{
  "n_layer": 10,
  "d_model": 128,
  "n_experts": 256,
  "experts_per_token": 8,
  "d_expert": 32,
  "d_shared_expert": 0,
  "activation": "swiglu",
  "moe_layers": [2, 3, 4, 5, 6, 7, 8, 9],
  "router_score": "softmax",
  "normalize_top_k": true,
  "routed_scale": 1.0,
  "balance_loss": 0.000177,
  "balance_bias": true,
  "router_z_loss": 0.001,
  "n_groups": 8,
  "groups_per_token": 3,
  "init_std_router": 0.0289,
  "lr_router": 0.00102,
  "n_head": 2,
  "n_kv_head": 1,
  "head_dim": 64,
  "vocab_size": 2048,
  "norm": "rmsnorm",
  "norm_place": "pre",
  "norm_eps": 1e-05,
  "positions": "rope",
  "rope_base": 10000.0,
  "rope_fraction": 1.0,
  "qk_norm": false,
  "attn_scale": 0.125,
  "tie_embeddings": false,
  "parallel_block": false,
  "init": "normal",
  "init_std_qkv": 0.0376,
  "init_std_o": 0.00842,
  "init_std_up": 0.0376,
  "init_std_down": 0.00532,
  "init_out_by_depth": true,
  "optimizer": "muon_variant",
  "lr": 0.00902,
  "lr_mult_o": 2.0,
  "lr_head": 0.00817,
  "warmup_steps": 200,
  "schedule": "wsd",
  "decay_fraction": 0.749,
  "decay_shape": "pow",
  "final_lr_fraction": 0.0,
  "batch_tokens": [32768, 65536, 131072],
  "seq_len": 256,
  "doc_mask": true,
  "z_loss": 0.0001,
  "train_tokens": 548500000,
  "steps": 7592,
  "dataset": "wikipedia_en"
}
Below are experts of layer 5 (counted from 0) of a mixture-of-experts language model. Rows are named router (the router's row for the expert), down (a neuron's output weights, with its number) and show model dimensions 0-127. Each number is 128 + 24 x the weight over its row's rms, rounded and kept within 0 to 255. Numbers have three digits each.
Before each expert's rows: "raises" lists some tokens whose logits its average output raises strongly, later layers aside. This comes from a sample of Wikipedia text that the model never trained on.

# expert 204
raises: "nd", "ld", "ll", "arly"
router:098117138133094144104121155104127109056111120137178137165148132149106127133143147137118101128130118118108105139112122161140162098103109106170144066226123119154127139157106150135116146126111149127172159151140142121115148077185132155094113104128125146129166146165133102148143128113122152161135144069145110172121152143144130125102144109128109126131141139124115130143122120132138149138148
down0:135114075137120137105133098131132114140093111129115131094126147165115189115108124115163159123120132119151121152097146109105111111146118182115133148122145136118114093147087119187166121120141138189117150127112097145123096124133106132141111126103132110121154137082186172093169123101124144108148144129147108094143117127146078186149082133156141136127164145139135139119113116109138117137073
down1:101140112165133125113132119096117157127130138151159113132094136112153092151129154139155088099101126089129111118144123179160119146192126146112066102127128124112105140135089083128120157103093116120114122137132118144120145124130150132115099139157121128146110134154119124099136116154121151140141129144142103089165138159124078163107139152122087139124150113145063090125126184086121096070132
down2:114147126130133161152140080117141129147123118146115161150093105108146060179113099095125147122103158100117123126125120139181093141087116129129124090150120146158129157103160110081112114146136127140100124113112146160133111075159129120116097162101113075112131132149126096096101139108132091128129159105125121151153158091130078125116146110082130143131110082094122128128133144122110167108096
down3:151132124144132123115107164123135125140114080094133127141096129166157144141123179172106099106148097115143150174138141140108115138169156130150083150122149128166094136192143151112130116164083095173128158150122123105134124098146122106124114139108101124123128146129084173121126124116100100160136131157115140170097158115140136109159113103097142150114092087140116133145148063107097136127137
down4:090123121128094117186147087116130095145146122096132134115154147112129122114122101172167142112134102116104138141150137166126093127115130177152088132142157127145121132133143118116097155113154112177159146099143111146063133111080183118126121132155119123098133090112116155120089103099139160120080104156160095142148077099137097129102106155144096106134136134126129137081124114130151138123125
down5:126121169109140150138117101171118117130145125105103157150169081129109151154156106132122116125159114117120148115091104157172114136166134087138114125137103135136168118169091108140131146100173090136165088142170108114178131113142137131107131137156188136121108078169145130116150144121101166116099131169139089130114127131137127147108117136122104152124101145143137150103174128120143122093076

# expert 16
raises: "pl", "ce", "ct", "ve", "cept"
router:078113130111108123097125151108125131118100043113208151163137164141102123127125126156130119138156098120102126143174095179135127130096110130132124111143132126176138116175118160147131129140134131143147160172130165139124147109148155128117124124122063129096157130132144092150132114084104119149145132101162144116115135133137139138097098092153100122137119159136113147132125122146140178122153
down0:120148133128110100103139120122146141108124118119121113158077144106116145139110106145099099156130104132102091109144110113159098146072132115114128123092117151129152091159113113130101108134137158149128106131124116103083096152131095168151097152095140143161130115096167124164160101115078134095156086122125135135098172096093139131104109149103147196133169157137159106125111148145132140174134
down1:100157071145104130118163160135101089174091096126130120103179128178106118147103146152110132086133154142121132161135131135102108106137151121130115115164153100093137178120101134162125134138133135165138124090136143150122156129146085108106104110123134122148109107120129102112123105084105164159152122108134115144123146107123140087152117155115097119081122131155142149180101101187134109120149
down2:111109134125149123110124153126112136106086169154089084130099094109122142106149147118111154068131106160115127101112113144133101081111122130105157103144182092102156150138140127092169150126119087135109149155123153094181163129148162112121102115148150127149124116138169148110128085112094160142128125115094114148111118135208121119168157136145103106166137143127128119124143117139130139149138
down3:116103140155131154134125112145152178134129107136101149165138159125128114148128095140138082169127159136133137134156134105113118158115118111156114091185108139127120126159137119119113155118122104120077122150080135101138132170135133131139106097094152121110159149112073104113094161141117122121122182091147142113155130106166107160127157154140140117143103168128136065144113160151098142188147
down4:090126135101087127138143137123105127163138114093122091104135118115066142132143125127105180115150114121143106146099100112153115101196139140143136124135141153093163095141110121108124118113085135111162161157164114097167109114175138124114088098135142089157126133116097136123083120135153119122128115134094141118128088113140116196151089140125135092159120128142112106132091152097161121108143
down5:138119115187133146121116118100152176111150129112100123167121126129171142112119128081152104091141139136131099135103159155131138117170138124160110129128101134110076117123173096146161122123150118116081123112141155157168133146167139100154125139155102127125091132160120092139105169112135150136141132128079141096158125098092121143135164146178151101124142146115162099140150133083099131167111

# expert 147
raises: "In", "|", "-"
router:101131095141116103089119123107125115112140106139134096164140119194137116107124125124122102126141128121122126154129081142126134108109117166114142106122145096124184130174137156150113154149128138118160145146152124135146188114205151176118117127125118149109148156148145088126134092113085120144159100134139130119104141168168136128103138130147113112145126156132113112098099105194141173111167
down0:100114173104075124113137123121171097121139105151124106127148142105108077135158106119127106122141147138184135093112144108105149151126132126103119131121098104170081129103146113091087155083094132145134150107128160119179144136129132190130129152117130133133133111096088156109147114111126175110117156170121156168103130129170096124131144156126119137167136145117138115134151142183133113114099
down1:147076156119158099107103099152089098128117150147151171164107129123176107085087124117142163110135111134103118129121133112152142146088106085097146163154168090124112120146145167088100125150121094130141105115149132119071098154138141102133140094092120100147126136159157172131137136137145082143117128161096126136137142108129090132124134114146146153113140134126117103178169125161136112123124
down2:082129160128173091118127090093126098086150127123136112124141153121134126132101153182124091109131126139115118160129117125132151138077112130136128142131136091096155131120145106145169165092104133147177134139124141103137093089159119137122116141117111141140100143110145123126124158133102122151136153055107116130124202155137121152185151143123150123109125116132146107173127166095152140131176
down3:116121116142103103174124138152079126176102148161141150157147168125140148143137079143135114128142192078117161114137124125123089126111129106144149133115170111145152151127128163131124140125141137128119078122120116129144123142133149082114135165141133131133106104162121133127142124117142131156154143170173103152116178152136174150098178136134122124129100125149082137179099110140121181145088
down4:146127127098118116146111156167173115113153089139117096110095149137138149129138126085140122114104150107116125169145167142143156104081148162067137132162123116115122118153105128145156173125158150132147160141149129112115143086117151106155155116133087146106090104112139119118122136126143170157112179039131128106117107132093130144118108124094126114105151123142154113169109109104144150108146
down5:113119129081163140130154113155123104098114099104164124104166130149137152137128112127164109146145093137182134117112170087131150139142141170097149091151126139112137125114133116138146138114127156114117162183172156130157138149132121146111094142158129125131127164116167099135099110139080112099106106083132146120167150164152093144154116156103126127165131175093123119088164139136080129139110

# expert 86
raises: "ran", "c", "p", "st"
router:113122117121099145102123147108142113122139123129134139136127145142117138091154098134094107141146080137089113145127118160114164112096108174100127108128119134149169124173123132144117133117122127130163126151106129140117138122163154154108103106171060160087162146163144102167170105102117167142135107117115129137104158134127133149129091075142109120203136184117115135143135145131143187121124
down0:148116108092088173162120135155149103164138143138099172115104104104133158125164129077118149084157113157109125125136127108104134111105153176142118146113101095157134087118139162069160099131137141094151118108147114096163115163108127142100136158178135132138146115161131121137148101114110167091147109122107155141135114107182104160113098129146115141172148141123130113135152112141124119125097
down1:140165145161096139140148122112132170092117120118134175136144113117130090083112086131088127130089100090115155131130117095149114127151160131145157163116150161177127154113077095133176106133068158136121112106113125104152112137136132160142134112101163082123150114144110125147153140144144123159154145145133126132144143132118140133159101132108143125108097142188098122079126095115107133103091
down2:146103129105100141114161102128133088102119107066157109105109142106155134099158141137115143104143104072146169120135136133113128121145094139131092094137094144138144150035110151108126119114159121145141109136131106132142093147076096106153116132128137152131153097158144104127135131096099125088151100120135131139130113077144149144141159103120135128132155162120113108088137132084180145127142
down3:132152155148129139114101090130155122152104157138162075132119140147108106124141160124129122082107148121170174110110106090153114122139096145140079149145158102133150116092138100096115124162120099116124153108153125121164148079137076144136167095120149136129116135118100129111125176111113130152195122147141125136118151118130112160140112119099116153146148077138077083129108110125133128138171
down4:101133056114180123119089106158123136124159112137101128130103103156136150128124120114156117174172140097101140115091154140136119162098122175155170116112136145153100119121119104170113101095121126129124087125099153094109147112179135109151090093152107126098080120109116167125144118135158099107105148127134143156145113118164160147169113104127116084127126134117139116128119136114101157110098
down5:135111178137122110146132128124107136119128151107187161119149141144167107207130136103125144142121155114080152108134129148108143162092136107152116134167148099184111142135144122159159152107075166118134118109080130129127152101114165098111129125113125116128121129090149129134157112133195111094143118106145130140138107110146095078144120111157084110111119129115106157145146127130145123162144

# expert 78
raises: "mer", "pt", "p"
router:097121125072101108103122130098123124117125131125150148148173144136117183117141126165109130145160079124077099128126111159097165125084124128098143134157182127147145118181121136107106134141131169151148141169149156139139141096125148124134106132139141124128154114144107120136111107106093151141135129106143130130101160133139182166109123098172087097154112129117098126148146097115174184127130
down0:142153092143117162143099129140133109130142139092115105120134117146141154100097094123120129100108142123153119135099148148147137121167127170154166116113108087173140116141116188129114158137142139146159146150164127144173144139150141113157111163159143140127151150124171107143132120115100108123110112109111112101081119161106176130143115107146123109119104203080137137126128166174119133190140
down1:095160165112085084132117156122131131147148173185110126137063129113108127160150165132126143124115141116162150111123114157147105146089129129155137171111147135119142130143129082152134117137170130174141103168140092124115149115171107154124111119117110133099109120105131162146143107125137104107117137182136155112117131098125107158122137101126107113154111105161110175134106137173094095087099
down2:093116092135152068140103094112110101093141152135141112111131150136113119124183148059151161130139141156174126141145136131118160151065107111105149126135132162092148133120129097126129145128129161121134147085093097125094133135116099140159110095136103113132159152141155137096141126134158160092112139120143162152082100136121115126150169120131107114078155102129156132165138111141126114128091
down3:163106132103130086111145121130119143111123143139161176117139146122078150126124130144119148160151139137117114125117144117151126094036138120118138114146119159097145128164185131141145143158145114102110138118122116131081106140073134138129104116120125146183113149124159156148106136098167125074117122155119125135108063114146128140160094126108151110116153103085135150096132127121123176109133
down4:123131058143125136147161165135131094140108156108120130134099119067118131100161113153111108084098179171080116124105115158100152165077086127152105131124071093112103137141130107124159107093147104156141145131099132120112147118111133146155116141119166133140152176143148116124113137147136142133165149132153112146109084107144150129142127127146130085116159128141110127161157101123117123095127
down5:153130148129120123077098114143137119149146083111129147124133116095102148164154126114127143115131101106133143121096131117127139106120145150142156164131123147135070153122104138155093139121164129147132100135125142125156179154132162117154145129144118102109124126143143130083087128102105138154141105115144114151161097161152063154100149116072102124091169103102160152104104098192148135099099

# expert 45
raises: "ital", "it", "lish"
router:126133118132107111121136144126131128126086119113163147139168124144084188115137109173092110124123122113115051145089120137117150086116089097132161083173167112132137120138115129153111158109143185121157144119145155128135132119149138170099115124136113130110160136145147084109163112135118154157180150100129145170084115141151155124112090142136103137123139128137119139130118124171168153136126
down0:067136156119158130130118119115162137132095125109127145147116123140114124159046186157131114127129089102111115102110149114108109099139089096143078085111133128138138107182124142142152111124164109113115131131108121124106072115130193099129141130122129117119144105139131108094122065128128116138128091066153152125121149143160135133144100113128144147107138132160115130154113140151139105145156
down1:154097149090117104157141135099134158154126180123108115139126166112122140121125116104132127143139126151123167125148124118145110116081069118123151131170127158125132155128147125151092165119128179145103116097147124108118105128077175142157147114133117104175134122106121113113096147144090145151111179077113117109112139085135116153117116130096142093093145142137113143092066151103152126099102
down2:144143127080111130080123122105126100136130129137141104128125115123142105163112120137129086096143172152110131097136159129137114172119175173074094161126134102118086153145132110129148129113136103105123193151113175104078148131086110128126153121132125142161116138136116089161148182128117141131115133154143097130115070106131167158124129120089145163123121110121139156132101155099138131093147
down3:144087150112178106163148131103143120175110147127131150138149134158106118109127089141121102131089122110098172146102155099141091132127121137153097098104121134107077108146150166108123129097137103095158133161173139115155126166143108151114140083118109141145154136146125103145120140146133179105177125117157154180130072118110118139116102106138149128125152174099108119124097117115144114089134
down4:097143142123157121163098118092115100125146158168148129176126125141140150134121109127106159155143142116104124127165139169109118132155112117209170107101130136143129145086135157132138151087152166142126145118124116110120164108148172102089118106121136119156114103158106124141116107169085148080118102164123166128154121155116131168127130123134162122140140110091142149152126108150118143090182
down5:084096105127165164091136121162135095093088123127138148110108122145119117098141154184113100129143124097128102131132112167126153108069150109169122099135113118088127130110150144133108098162098135116124117113073116114122148102068123150141142128142110150163090145098144167116134168103109172119163133118144124151120165114148121126145131140137104110111146116143105154079118165100113102134159